{
  "num_hidden_layers": 14,
  "hidden_size": 256,
  "n_experts": 80,
  "experts_per_token": 4,
  "d_expert": 64,
  "d_shared_expert": 0,
  "hidden_act": "squared_relu",
  "moe_layers": [0, 1, 2, 3, 4, 5, 6, 7, 8, 9, 10, 11, 12, 13],
  "router_score": "sigmoid",
  "normalize_top_k": true,
  "routed_scale": 2.0,
  "balance_loss": 0.00218,
  "balance_bias": true,
  "router_bias": true,
  "init_std_router": 0.00612,
  "lr_router": 0.000434,
  "vocab_size": 8192,
  "norm": "rmsnorm",
  "norm_eps": 1e-05,
  "tie_word_embeddings": false,
  "optimizer": "adam_variant",
  "learning_rate": 0.000889,
  "beta1": 0.9,
  "beta2": 0.98,
  "batch_tokens": [32768, 65536, 98304],
  "max_seq_len": 512,
  "train_tokens": 469100000,
  "max_steps": 7898,
  "dataset": "wikipedia_en"
}
Below are experts of layer 9 (counted from 0) of a mixture-of-experts language model. Rows are named down (a neuron's output weights, with its number) and show model dimensions 0-255. Each number is 128 + 32 x the weight over its row's rms, rounded and kept within 0 to 255. Numbers have three digits each.
Before each expert's rows: a language model's description of what the expert responds to. This comes from a sample of Wikipedia text that the model never trained on.

# expert 35
Description: Word-internal letter pieces
down0:104107113134110131122163188162171165157107164094191170123092091123206145116143077086098106101159141061149107141123150103168080127093174122143125206143124140118118118086095061111147141095097091094115176141144122137067165114179163089071132104125079098137075116144150121148180094178155112152156132143103139180086103106133078135117165165162137140145142151167171117151140155122144116148143113106140137064114146161172110227113142094103129115114091072115113128129072195185129119152112157126142119105120148159107146095145151113066152086182127143127107128125048166112136087124081087129167177134124126150108065096130155142116098120107134112057084126149218162101137101142150133152135113068161104151148128101085134215140117050190128112132132134149136117095112115138091147120194171
down1:112134085132091136143159090171152127160116172139137181119122130130184158145139143140104137152152111156119138141097160155135113121053122004076172135135159130127154137104155115116088154137102139150102071128109141070083062111125155138077128115129155168115145037134143157112099152072127177099141094105106206139086154144115095151146101171120148087132195111142116108111114114111181124101134109151116102101158115166099147121091190144162126152135175134090117066128131163078182171098125135108149158123081103160145139212128129138112133104192128144151140084079092139127102107129112120108141162209139117068155073097113129130183096169117150123128110127089109117061179120155137059160062106104112104158112085090113136110124120148095120114116097044202106167086100191070129157145159126
down2:115151099177117102083143147146071161116193108135165071150089129174163124115077093119147109100080142098156105158182186129088171121137142162067155138123129141081141059151153113151090093091063153102113127089134202156104209124111097127130146130128090120151129084116102151076131112145194094105118085124102127124131165162112097143115083106093126156123145166100129141124138184157141162126115164120141118109129149145158178139074132113078132172118091131165110176083185210116117141134157126112134093125174191121099139113154122140107143160144129195145149072121206102128142119073124113105161086121160152111150179077173165146113087098119185118105206107143148124116179110124105162100163095107112095158139115057189138053131142131166128152131106061116141208167127122131168141111192139
down3:163116205128121160065150121097128091115087156045115157082142158110130127170111145121119108140142180095132107069117125155138099171116172137149137169130104116163154177132106092134153200195057161127153133107115168110147132110150136152170126147130080093083122141181163180152149166107181143115103118196094141125169171160080117134141149099161082135107116170125106080081186170099127137235135107149180118126117111089082149151152132098103131101120081097190087061104108144130154140127088128106121125057130182151126166109180104127129114105165143102113165060131163160102057087146102129161118163165092107149161131104151160166108129134161141137155136086118139121131094133137147112142131181148062135156112105136179147120105161124162186110184151089142168080154177214144123079132135106
down4:136100101127108132156094119145084134157135086152091122073165145070168118171101114187148104104155139143095106123062085136164137103093122095112101167135105149184101104072157204180137122125173166073135107155065132115142135118100138062137150132163129098101123110192126105112083161126121148080111166046176118154132147087080123150158084127119150159047089123075148156199137088065087120143115123060142172156127116091187123131123071101132130098122150064186104130097123133166141158121170120167168177136120168143091116159132150132076113128139109138116123155094086147221090043109175133175109116122139116120188139095198105140128123159114101101126084132129122109087138126157125152127142112099144163142179068155134119160101115159127116206135121146096175186136152076144099140158140130
down5:163139105097138084138179126061129075138124132105107082154120114182130171105065118082140191145128114152123074115152132136187087152077085142173157118122072162090137095116203119157135099135131127165086117130144121137219138131140115169123131187149078184119141124146125091084131114149181173113159172177102093163132139080114093113114132131071157104090091113082152125145100132147103092077161140090153154075138107172141140155064163117143111106104090163111120061167113130079117112070100111120133113162101127095139119093142083136132071130133131142105114157081194180187095150152131156124150127168160153118126106089120169093092097145154088128141106125121121133118072118141121123139062171120095148082146117118178172110163123059096065110131161146102097103112041141052197108073103133
down6:155148147105146141136136156112163072055148133106109097132109165081110181166130134117149132071150128177070128147130104107101144193137125094154143156122136121168122191091089144137154142145110158116165179142144092120131201162145117131140075150190122181144135084114103139127098133119096094113179135145153138107108179097128132110125183116177154153107125121124079154145128159144129129174160099136090115095155157110166146125155111205090121192172160118071105160102040189113098143078133153154128112104118139106145180109127071059173101179133085117169083117075109123130142160107108142138179159143141121117122094136131097111137099123084099106159190070115160175092152064111147119111120130155139095098163070112174162127085174095067155231145140178138110104109066122067102146161157067
down7:135204089104139082087135116125087133106100149083155194072108154144155101135119079142171153118093131146191212086097121153208118178142143152101134102172163218177182145139135107202158115076130141148165137170140162121153091144121150087129135143143088114138138137101133187129116131079112170098147134189080115123174139103174194078078101151163129149173164107121112174171170111111140142089139140102105166087147078145098131102170133079144108124154145119127168116095077136105135122165146139159148169123128136089040162132159136114080151181115145136110138064143158114140103100141156123122192083127139084154158141107148127146134144153148136153222154109169148054173098085178137108151154162116165110120190093102142133122148124136120150109141150152147135094192069141125074131127104132
down8:135155106125072115130100195141159059106083166099142127105068149120109105207140098139192082085113172195138116192106144143135148146045091111090162090103167179134148139126105077081135118153143121124159132106130117095136116143111135107114139094175132125103124109113134140130132107133059202177149113105124129123211105087153093129112132153141131131119194106169183137095163201123106102092163149104125117071111111132170116161117140174138186156086114151131165104138135134159152115157068135159136107148090100099058181138140136152117198090129132102175082104120174151083136107117108107065080169138141161145125140112143097106162141087132064119146145156140162126141027111108146119175147124172117191143174196139069169161122147117143144164140120097131098074169142143099126131191133163
down9:155110104133194119079107116094087161134111090165171137135180076197161134121139114085089110143141082185085192152188090127104103119114103177130148117113119112106093101132094127074160155118158157089141115104119206159150108086184089075042176161111106159076115080128076192185123094138148131129136133122120095142113107151127120124160107127142076171117131085072090107131112135126055152123136117184169116161123138130105153154202147113173097146149117163149136155161122096159098121094092119158195164104132111133074115145106058119192128129096104170206158117117082095118142132097163131135088079103100133141152081131166111164133090167114154142084147170194189146099152156143084103124118075134163168145172158070168130121106126117156133127178147079152144128136108096125108131162077138
down10:096163123108087122123134100149155157173114141192110153192112165106168108124161139090144100177168107142110212163142120154093126104177207116152081102131188119080150208137133124108068117158086137108117084106133144106142120166081169157156144095103142124090165146175091104159075125181143152119113079094119111135081149162134126191150115181195139157072160077168098140056139128138149113167088118181109075146121126201121187144154115154152119133155099154166188139115091100119073149165106094126175133130161153172070074144153136136147158196187130200152098097202106112101097130135101155108119178170153105124117159171117113129167097114117095118122133128154145175177134115111130172113117112092189152101133132151131086139129132163113159129166156081136173135136118172131164097129173144
down11:110140136137119137101121166128114139125152143063116089095140117156123121100115153128163161101170152112099136138126098116124107138205117123173156167049152157143113081197094102096130136145134155134139141145125101126146066152132140110186140070169135172102077166143048162115144075099061142087086137096158131135066129155098098139126173066139103116142186129158116124090179139114143158125108144072081109110157170156183184104140130175087161205120154095164174054173097100146137104138160117143104165140112116067125141147133120100106141102101185083154143131131107147123132160128123070103095118070143094085146174150172173122143118124140121161166075091141122066104133137118173078122216102089133053095136092065121171133100157170094091151088135190153116145139146088154088150120125070
down12:083077060086142183165085154143096156136137092095072166082066109097074118108132093083139119187072125166134129134116154164154128150137125125152128084136101110141142129142111073125121128170133153151085122142168154159092095102122117132157176102105138176111111172073162196089103124074172096140103115174129155191218160184113077151146152091160192144137208177117157109172104139122181072182215157147154152151152159059123155156166090138131139128125128080148135147099073128140159155126124111121099120177149110150105103111125088143131143095133166133094144184102106163114165125170125142110108149138091182118103169138162136154104087173076174117132122197118107152174096151157126159121098087159139137118157090117115102175090143121151152111110119097113168118085098136180158106107184080
down13:135120156114149112173065200123188187182083124107106180113104148130142093143090149112147166114116122092126151066109190095134062114094102133114095139106164152113104113150105107093141071106124098131148139085138123127134154153111178141121096125102117048148128135104136137146147112133162097104189107050107140118075206133120103113131149164147177172102195172097173161170063171071159161129135144115104173157116107124116145093127174139107138126068159122088101109131136158107148102112148061055092124160121149119085117146155099163084112101122076143185140160126130128083110110125152152122149147170162118114160085171100216138119146129126160097144187142164113136184151090178196164132126179150108155110096144125097149123102138172143116155080098118184126099184108154184114137106121038
down14:152121098155127148200152125148150073189110121185126199115164089119150127150084146142078172106088119151145186108167112140158103147079118152058093104148142114153097090113182131160181158141120089103118092130154070138113177166106105121139072131128167222128137105129063149169144119130161120079118147104159152176121120093094093105116093130126155159117082086143118101122081179166196083133206126117134160141146094097157090140164069126124082137118086109131169101103137125133212043143214119171148162123120161108150149126096112173126134080148078097131177143141139106161086102155196088135119127146135139102143139124137197079136110154201112087149106147143061142131112121090139171161156122105112100163056124148100094139126124121101116124131126172089116124111131143147118134090190149
down15:142153131114146144111041082113140088131132210116094126122139119116112092096131155120152099121165099156123117096092104114203156133108124135156096118102072091137110140131107122124139107100089109136150102167127162111107169142172103167156148158169147134138208098072171160122112073121107116137153143111097130157090112103146121159087207063105157141123107139136067155156145128141153100127077089150124140137132095129135119109184130188069122176157147066069113110067101111083103153122126177168101131166106159070167107071067194115131093111169146166101081134098118175057122138088114172160075207111059177148151131153100117054116140189154142140093145114073099089122131140122150094129141146107168119102101112185081108089163132135098112131108124073187114121129121197122124114117148188
down16:115109152132121136121125108122104104185190133112104105183121150184136157122137108082165105114117084188107165153062140144188101173100144144074195153092131131110139117071105075105147120163116144117137127157134122157126082154146163144113097116121181155183142147147088156098129097130131142171075135102161089107135137146106124105131152089197179158142115056132129144113121190104154166211147086125081136105160062118159120139116155161174152140153124122124106133149155075118105084121172203125125143095051135147169098160096159094173129089104095159146157085080122089191113149122188105152097139156084110057104150210143157172196178082177079125121132110143166154123134128153136107140103179109112168174144096118153065167102192087140165154155103148141126114100092098128087157092119117
down17:032151131072134143107126122089132145079128161148137143098121153147161157100101080137136098175128146171052141121090115119130120101147127137166131156155112145134155095134187105098150156162117122179095122129165087079121123128162180158157116126180095110121163167198148151133162110115097106117140092138133171133126079083197140129154126140127115145067118108159167113161153092088122139109142159161125068117071148113090139155151129144116140100121190076036096144206087147136087116184116070096140141115155063100153124067115134185133146140097156144160105108152116160101126135158150094124157133104179095140092065123075137109080159156132111123170094083119151033102114127122136134159135183113111158187200097154194145087181138152144120186135075118138106159118065145120096089117188155
down18:105113176135101095165078083054162157091142089195137140138075164082140141121088094125070139120188139143128114156120158142097117174149112157137109104157104187195111106126132109153170093121232140177159150159156146092121070112142111145140135178107133163135124145132133130089153158206163079146022108144131146113118165101157174100143184182107158099160116125093118118094167154156108122108156107138139122151104118132104127164162078147125173110154099102131087126163117152150110131106160128093126138113104153139129144142140127109138160072124136156109073165130113120106197118128210119081162125111139138124142127110128074159068085171106049104120130176105149163114183115093162154135105191145132185080153177167108092132116128136125145088184197114069111148094093164110172115088077093
down19:168109158148165083083148173073118102170195127141115170112148094083091128147142052123113130189123138107129082150116123180123120104140120157128107169111068143111099133168105106204070113182178185179130093136130158059140129078100110163135088176125151158117123121165116137142110069089159088135117150135122140131114192120087098117086087164122099061158089132109124126156118060116142125109024093130101099131116116128125138116122110126188153129120105103089063087158147107117144119153149139130068114145118182124123118194108142123135088101136112166131102151122119169150174134129164082162103156133149159106189102100119138186106155145099068128141093174127061129161116079102096152114123112184078126185097141123185151178134165094140117106091186158122105090148201139140108157094055144
down20:177126097099163159141131147130132134076077150130103097108146098129107210134130130200152171154122164119124096154129123146100115121118125137210157124139057113116162188131085059104156073126079132097144077097093090134127124104168118129180060165079147125177114098107094176098184131125083102084111143153078155122100142110135110139118128158163118138130137150129125082100109112082117147135067102086174118155090151173138094157049105118121138059101138186086099109193177117105155137130109159151092152115068097130188090131145129117106131171117070114116184120124153152144127147124119105188133147100096107190134155061112172163056190128114159145108142097191083137160143135133205154168108066144123107138100089164115139146147142147145136183115166107100135147154138145142080141179110196
down21:158131125170141158098149156120141138102171154103137087134160112140115089113096236128110094116156205140041102108072121119157110155171135120144152121111190198109126080166136059166114118220130105074125142052086121094090094141134130125094104072135119139068079140131103113072121063103100156098132157160110131151122046115108128199111148158138132188117181165134093142150133119152103151154125146127111085135139087121098167110084148123152113138153131176075162106125193103084143150145139171184094131144141102114120169066093136106138129169082173113171051105155150142129109086132126155148107167131101150118099143120132125115122141069145110119143152156146170134122161130096169149107144165222099153122127145139086142159125115120084114139200165094164108137079102097094113116139190151
down22:093086192168122176101120123189145152094123120165130165114120091039105107157149090157130182139128130190142133130149112137097134115181146057133172154101129069146120134095102146131096110112161153120101134123116134104076153137082156154156215068127132132084127113148178144143168169157115127126142162101097128137135075122168145141191131104163132134101053156126124119097179163161126093106135090092107148102110165096095181141171077145109056095160082125106134132125152124165094158092069120208104136125137181196146180156151182082140125127171122117214154176099111117138098111098130078124161098132113060112150134103143144120139133115153165086132141173111114149097170163132074101168115174144161057126070106164187157139170091070160121129109155169138090164138105100104115102121166132
down23:122060105130120153091115065154136146130133197120076120101129082100166105160132167106199142102119129107122134142119092119165096118141214068085135204140073133122113080080075159113196156107203108148081103116150127133116174114148112096190117116129090139112133096122106112123116097134080096176115129129096109081109124123079150138139119088188163131191052063091130117119115147136106143071160098145141124156097113071128140125118091140167102125123199071146142114081140150158157094118173136148127184120125100142095092114206147101056138158079084103099112091103058140215188115125143167112106112141113113135128074096173176132148167111151101122153176125137124153165150133125105127091143147142148116137103118131118114144107115168103167188066141152155109099083115153198141091152116127
down24:130114105135049169142138101193126082187125108187131093204088124165154119180193118163128132159091079140139128135090156136149095123192125157126131143142203087151109091157170115118137104178134115160127133111114170112086147124126144162151084101105125134162164136118160129147112160170114180135096161183142143164085080130145111125127103122119169180152135132085142092149120091121123120151073083094112155120123156136126136139161108108114107112116161066159122102078168107170124140064136186146104123166185092147146059131125147096145133206132134117101069182105129097099134185039113086181138134177090097173073109121086154153153144107119138185108062154150108083105167209112147133088211104125134113127109124157165129071101135130071116123107120136068119123129153147146098107062117095
down25:114111190140131140117134117161123076166138127159121163127081095112143113180141111122103079172052138102130101122127138166136117070159101148088167102124128100172086172095101121133104103096106138103124165091074158136200134170146112172107145148136199142148134099142100158142102206086116114114151133119050111171150104116153123126094160096022173088145055094157143117123105127029145153100213197191139113144136147134149130104111163107083110149073127139122154125122102109139114144096137108118184176154149160121149132162111134104172138139144103147122090101152113170106214202141152115097137100112081084074125064144101111172167134161108178125142097180097091146123136126160097131159092199159102119157188174149139118123094147140165080101132086129149095162157116114113115107140090126
down26:174152134092097138165186153152184148169124117169165194102100138169141093083163121079154097187128104077113166186146119147130172156129085142148127118131109114108137139167190132141131131136123122120134115132089148153131172158157199125189149106118147153089120099055087128156134109033122208076149189120156141121158099111104087110155170130083110126144091133130125108149124076129089179107129098121069099138133113150133127072142099144130139092141132098124119154116096154128130137097160136137125138131131119119168102022127118150182070168139161204088157135160057144116172198170132135070106117097171100150029170092101122143116095128128116121079116150127139158093136164157137151073137097156127097126138160142104164090069154161140174126193117113139136145177074175119147068136112140
down27:133131159121120097114186174128142145112147170046113079135157118132114107125167156056151163107164168139126089108147103126135115161185128094126105148077123080114140107215086119143117103092131150139095125119120148082163124136114092170136131152107097133145189130065158123076102083155133098194100147161113122037091151103147060197107144105148113103113165113140108110079113126183144190122127184119159130090123136074040161161195130168173140116122118130119150156113119082161175142105195079093106172146130141171127056133135098094138127116131106158103089142100168156142136146117190148153119124115181063133136119161121104139162115111123094082094204127169145139098081135093093087168106225105153156137137121152124139137128126071174173119125174166157177155149125114141102139126101089
down28:130181169057100147137132108134094136066127202154134124083164120130130082113126053113121106089202200133131088144157113050148147152120146165122145150137126108082155135183167125181160140120136101153178132097087123096168109097135096125141128114109152155080090155103172122116172102155180142144052168158131137079104102097132098059128163091103149173077120117121140169033077098148107111124100115115127105133139144092114080166097115131150153133235107039139163148127144133139173185122143087134105184138084190149094076132116121142133101128103104124148056101097128167180102111158137157155118135142105109118094116106076084121108158177104062119085119116103162106143086097147098168113181144155138133132105132161112105081097174131147117078125121141091124158103148127145130123193154138
down29:161108137118191091144154140194109182119216129099117112153160148094113143139115115158139093116099096125165108191159090096190096132124098164072143134066073143087133124105076190131149139153133135106093123094099135172212064118115100135142173158116107168099120128146107132126062137145191160149155128148179118154154129129162135107100158162069165123164127111137090071121127156146045095121140131109211115116124149168202080143166072135159114093180121113170138201161163119101143067114110159184146109101125133095121148111141134172117052094114102111118125168184118081120140117098090140168115108150128115126150113133130126151148166174138141155083189109148186084103103079125165099127128189141051106096133101117170184071104133133134125092129141080140126120115125097133169147120135167
down30:066031139171156146144070071140098153126172092112130194058094080127111130109101081166171131178148110080114092065169126138133131059147115095139140105071143142168199100124062169105101151076133131162138072149096133130112118101133115207139148188174194129145166168182150102109123106147177109113095159157095109099115110127084060134168089113137130132067198118161164106191168150095140210116153133118063135141117144137208117128120114137128110175112102116152076160152147127180156150068110160170093132128156131095147100128127106113162165179119161091204177087111160090099163091137126137065125137167130150115161085113130116137114132102157151126145091157126094130149158130117155189125157105144135157148094149115114113107124092118137098083138134132132121122139143159124128138107110105
down31:131120209101136114142142096137146114142051205190197112112101140123129163183100139150101171106085074103146138102174180154198101109121097097129176116157099059175122172109155145153141157121084128128116124127203159109088092130139136083177132145089116113175149100090103111105111133181163097106037176182037123065149135104109085149098155143138173119127118140127122096116090172099122129123071107127140185116154103122157155148126171150123098143152105123143113078069127099104137141130132166136171071079127140114077158130108133088127133072096138109114073197125068142139166118099158138144139152082053115145169171121161107123103169085178090105115111114124167127158114126136147164145149168107108065103151148141130119176180115120182143124122130101143170203108096138121109136159124097
down32:146146048136171135194073177177134216130144135148159100104113193128174133182151058142085057105085120161099084100162166139084135104129138128102131145132144110122138156117109129115194140150175112125114151098157098177076114103128122080150110120138110126092111164092102137137128132160144120144107125182087176111102144146153099103136070157102124167095107094107118109076069133160045169102152147187121158155093088113160198127194110130123165141123112095071119101113134189112119095101166107131140165103128134176124151115149161123136092111147147117164136154153141042162109149168085127148127105097139174093112109097153142055122133118144137137054144088108126176055141106079116156103113109159174103128127135132100118204071102068153106089105072155096095151138158088104121136167103097
down33:093162105094169111095118183125081078148096160153125101128115122126098108172101086106108164131168173163153061103115073165097086173123148130102183141093129177154079162140082154182123127112134191082162112122153109146156146171148133165154099169085124098101102161105087204134086183086109092150141100170061118114124077127037162061118161111125157119130150180104110123077169153152101159058150152147129124109164155181129138124114144151093178091134068115080130132114139100077062101118165099138182176143098140120113137141164046203116138100129173175172093142133156131125121135123106092114124128119134065141139114157128133139144147121141188113152115085130091128111111183116102143092096153155109143140080114140124110095162118119115124135171104088173110077154156119073153082168052152
down34:148158119103156155095124155147110097192177164052077168143096148108158147157106123082186082139103139178133174131167127102205232139103169116109185056138109137097219102116189179113179119182140115166121117119109074120150174124113109174112143178129084137138141118140146125135116140089188157115102135141145110094163081211173113114129127134176143104086136141133126108154067162094196148128105119123090138074186135157119106182115099125092119108110085165138134135111108084110070106119118144085108161136109154101169114131081142206125141196148144098159107108151164133151127141117092150174051167155141137138091161126037144112156116135117163116137102128179098088146099141078164122164120145145100151159146132133167074136132176128100146153145139086111126125136149141116110150153160084
down35:149112178165140122137114106133154149151176121178129130127160126098102124146152110163099168119191164146150121115131164133147115152177134109156103098154114192085161144124085061135131105154121167155055128147125155201142120105146098142177158145109111131128131150111137135101114088073165176085143175120093138121161128119106077161202127149109083126123092154136191170080129126147138140121158118114154156134124098146063134154143088122171138169094141131144122118075116160203095155114190119118124112126126151180195117125197210126074106029141082142113160144176126070093081155119151096132135074136142096082111152153198097132090118161080212128113160115106056133169129135118129147172084130089150069121176117110195148136077087164158095113114088109158121138172090077146082137133132132
down36:100155103176108085128158150136098128066067148125083120072118123121137111103078128165118137200150090184198078179127103090114106145159121128183064160140110174112111115177123080114069181182091165148162143115091125158121224148104125095134129128102187126148121114182175125114109122095103126115074093109114157176131077170130104179151220123135151151134090168036115138159116127090148110090174095118173163153137145109109092145110104181087126124115103117142088116109139132144095136203147113131117121133154139218102087123167114112120111116121168126159083157147144170098151129088119140166157116159174067073168093117165123154135094133170118110138140188125124101160093152171116150158087135066115097096124104174154100088115101182134126153077180127111174136115110141126167128142157142
down37:157123095125146125151076124137121133104177165140139149142099095113137109150108085129085156100128151092164147096146105193112131052106157101177078114209139129109138141097104094099161170142145105109136093109137166131162128155150146124144156141110112097133133076095080098106174086149104106207131162027108092178141113074180168138171119127103127137132109038127149078111188127096131180079115104106143154120173080116138116148117122096109154082145135100132053125142081158158174140091107114106136068124136106132097137115124167087135156157129137124130146093018095126138136134154125135063187091138089150137100128087134133145099078189174130186054167083135078134128128061111156132144153120074146120119111131095139158149118117177186157124124135025144137120122083116143180099117106150
down38:117125146128143120106100088156116141116124136135056074121096085125165176136088122116120154132122087098184131173098064130126068123132115166145141125152161133151157092229164096109105102136128117112112121065126145185103167075064108152177096113160160111125188121163147157103083184092129072112091173079142111132116140100149094171062090056148180062148166149116148103122073082105079147132114175105098120127190123136125145166063128095078115142108103118107178154112119077095129119090194109164086115193178138136096100171096130152133132141090098106138145161134128135118156107111152110133095124076097070113106152124102121128127135134135143123063101132158082092094056115167105085101122132042093129131072154128114163101153152150143113092146118111176157188185132139166157124168115165
down39:165206135145180119135079132122111133094109128129153162162105095160120101103129120120128137146088157097178107097117122116141115113087124123145093215116151066175175182141129171128100142099191139083143114120132159130113143119025184109108131128153133135145176151176092103112108187144141151162037118079195091152140156137085139092088128184086047127156097142126194145145114155127146148127162154084127145153069134177120151066142128140105185143140080138112130158118155142166143141116103167102100116116139137131139161052077133093137156083130107089122111102092062149066125116143099111117166169091147189180123118081141119124101144133160141162145135103157138128110187155112090145141141122100095145155104179156072095116098173162137039176095140090167127142116168129133187079168119097
down40:137115175132134139090142109179113117124168122108126133185132108105127133151085066138109121132156095126081139123083138119139190102131154108217170088122138147116060073139109172099152171103103147094117144137146099100193151117157118186160142171120160171162123083157137090110075143090123120167155070073151138172127132173200075129110155109121184140109128113100137083159139073175106146174129134152157039107081108084127104118116139163147118110126146114117171134142144173174171139093111153124142123133123062152161086087176164099119107159108113087069136127113123208122112130121087117062149080105081144168109110121117073092122141104137224110134170152118149128164067115130220108121129153123072111116115071163116093074140112196142144177145116118159129138186098160134149113078121122
down41:127092104134128077155110102082093163091061052176101154151104144130135088153093100134133155149075143119178124118100156127169099085074109095205066140088089181113135104114107189159187164072101166050152164121174159150125176135132105141105123097123175172191097102109128107094100172105127166111139142132127078150151059101145125137146181144104153157154125119116150082171137107145143123147117123100119130121197129179071089095172126132121180131121111113098125175041128105104129092191162138139120093133097130132157075114120155106120150103134154148068203083148076111112144145145126116090201140137111111145121060095085100175083187144102133135141178096157171163161150136108160095186181157087129165116105089077095118166139153119125111125165159102162142150130136138160138136136097145
down42:126143110131097046102146127084066089205127122148140148096118113181157132148082143166144143122125141149179070114136150093120149156057039102138138178150155169122107129158102177155185162201145137077118105173140132092143134178091214151140168144194097119058104153106140129158164071099121106145161144107140104089171141095155127149115143157120150166137183103139122135151175140083093126104098105121133172138129122119137103161075109209171090128118102162119187122125102207181136136086163115172125136129103105124123158051114151095214162111147141170159132098128161064163149139107132145081144067122144187101141084116129124155094137140128168141175173151146146123148153154122179140152097137138149185146139070120113119113133134108117090109141081108129082089069173150130105143135135106
down43:073063117122061129129100114137109164107169153141120088166106150174114165097139102128104110130161092149109137173186066108152167139097035087058100099122119199115187109089137178136145139142156138113153130181069088198157135072100115158110129111117110159176122095125142129155105117139121125161070145162087101107099138100133142175145133093127117116140137110140131159131174110162132144105182114120113109127128157146171070062083143135150074124102110146120118196185138072141110179143121160171147105116157087061152182159152034182162100153187146090121112107126107126137129090100073167176150158164108094162130073157159069133129139172117097124091120098104115048108135143089139159131100123134093093111129094109118085087106156166133133062117108106115110107162111120126175134132203129
down44:137205074145093094158128117120117116191078141117127131134103120103142118135115117102121112150158106146157171089084133149095102091134131073163118103176141124058115153120099179135145081124136121106142194132120093118134115133142125143154120126104104119171166112153130169167074123116122087118136141067192086080059122156101171105124111176176084126096163151116164135139146106119166097110089105080115145108218115039145084093173154194121122161076147134120117129117085098148113099132134138136148137134086151103128119170120177125107131091094192112124168094195122123149119122064154123059100085118112151161059124137180147134193158143127122154117159155126163169125094090186178142118106136128170092080187173122166148140149142130073159125062125203132130075144128133207166079133107069
down45:101122119081119121096147198120125125142172091129141082121107118061091126109115114088133094129089131110094149111137173157138064171123117183075102103146097126105166176108016084135110125130092214148096182118162091124152109128141081120130152068176098120136146181194069116140110081124158183120159174099122109156069171140111165127134071109116094130176133111105121112171142128193182139150167172110148158133175147101117126107106129145086116118164090121157092087176134158168099128157134038159104143137156145127151112120145202104102135141184154115145161162107113090167108094112135128102117109135137100185133071143156066083136101204109128149162183113196112116135102112153096114173184127066129080125153111065140102173159071129129139078131157141150143098117143151136140124112119125
down46:146123171126131099141165138141168090087080116059168108123112201125196122122141140134092116097165104110185114100100118137152156126118068116143167148108183150141142051096124148102119111094147074095112163132129098132144159147116128084120084143065092120106153127127109121163150075095107111133111146160093109155144129108141139136120150150088126122190169102145088102180191123096140144122107144156097143118212107130117080124123144131072104109109129152034117170140189095115133041140094141176135117096142137115066083073120138128112144133156097134134125121143149145136126104149102131119136162108096167105112104162083169139206145125104033105106100122088056085014117128112116154149162123078124176186122128096120161098151052118128134097142077061143138087178108143091090144130155176
down47:147133087195153150093146151185119145149150097144132205187131055113085090108108101112149124151124088146102168176103167095145120117062116165185148128062165078130113113116151114141061157155174145117124127110158155132143184139135126160098156105171088117155146144141182115154103102091123059114150171106178157162199041124150142132189073130111144168113164131115140152099130107122130166125092135137154163132118088122087107167135136136079133146086203122183106155111138138168122101114161115092141148122162141042127169104161058126179170164161165187160141165168117124145131169082132083138120115114157117131079067125134136136106125138106211131157084136105156120144112152144151066058153116154116139153149066139164165095150088135101097152186136114175084120178124126118144133153147080
down48:169171105145102079166104042192128157186119111159168098142052134127153174136186145164147119158083123089106114121101141153159182146126141199136173125139185086130080108079110185158153131165131087100036081111110124121157089118068110143105099126123107130106159160093151181144119122135103129147127129105113083164102110124083107113184155103120149081083087173172143117141124139147061119164092145143154105085106105154068131097105140148138122089099183112107075114129079153055055173124124126112103098097114118148141172147068174139117141143103140121069115161145114174147130112132102125187122144146064129145154134075131087147163151126110158157126174154091103133183159098118167116113044096166113157081126100111131103101095157158102153189111093125169137123073096121170107107097162121
down49:183137187132142108145059133119115118128147138107138111071115094164103137148134126166120148090162135141185139122113127117096075180086182140141139187198083179117161168100136101129047124157132154147086120146106156171111167139144154140129116077160074057118157120142130119175178118120157056192117085083132180106097105088137159081093127114166116089173099150135133134166130092088074155105105130151116155128112084136086137095124165158162167124134155201090146104136185075155186172128158076166162108133171127122146110140085165174143139094092123144114100222157118076127082101117179104117157157137127069130153112112148121140073218132120157132109105075131118135171143124164081153143142124156118133103142060144134114108189139138140151091091054092142133138165130077140145120096107086
down50:089157089140145113115130105086097102096117157145095158110073176119159097136084144140068102172143128168088106156181087160103115102138137066101130158140135058101098142114099078099170110143081061090174087077066141055112094074089104140105156125117118116115106169120096149128094171114097183083171142143166140147162174107072139128160078121153110114188155163166154115115183128165187152107129117144122147169177134124094068130131174103098104157127129120119182139106150137077121097078125110140103120152150077092116130117143079083101121105078168092147158137118104156158141100135138134092134179137075080127106109137106092157150134163085183155135121135091098156097112126187164135160115034117135158079068187116094122175153072133128124151115116128103144242148165126157134149099127105
down51:138122174165099121062098131163111171125149076168083129126079090139121059091108159104149096130103127112138127104103165099114128117153154107142130181150157140110120125113162143109157114053125141138200166092127078147049130119119082148127088169141078134100175144112120118192089082160071064112172131065118130151169166111151100168066146095186139108152105183150120104084075132123095127108169110146125096114179168105146150115135136147117114161112069089152124137131114168129124134176156176157115146140157120168155144137139195150142183081091157102086122156063102170087109077115143106096119135099033142159119131108099126137097137092165141162139141163136186103109055140147140074094145162164158117163139098088156152128119130164095131097192157191150079109134138155198157152112142196
down52:169105164118131091124121147164112170129197176167135119081121116159104118028120135155113112162139134095149198113160127163114141099145138166070132095148144137128119130079169151112165201120147143125098076094197071090145150107080120153044131092104139138169085135121118118133069150181131114097101103182141116087161117173132097119093114092114117141071157139070178095157145153098112165152130099131149103147202131084154131096156088115123117089136105123066120138113117135162179097128108113170166093133203134082145127193048173118206111157172096148110138089186107134123156152131111118106128107135089139109059105188185129125185129151109187147048135110088150173135190139120113145105156117133132149104102141118151204113160139114131102142119099118145119143199170130119138135150124122
down53:183120135144112105079126149039111103103080125098077134067130127141144110117134102163138104157203186090115118148072136123125158094202134131122086051178132138056163121086091132114132105134131086162090143113062117135132159132107131093192103119109154122153116146117129144220032080173126123152147176157090087103152186212128097063162159098145143142095137142178065168111151100142138150149099113092131080114109113095122097150101088141127116197143129138157153128074084148074073159144111150099149186056133112164105168149101105141160137129124120139118141101153147119150150210112091127105137112048089106091131131150050079109130136133136076130139155160120155131149173146109113155136147143168099111079169091135112139118077118123111112114101108126115156159151129085107132132160125141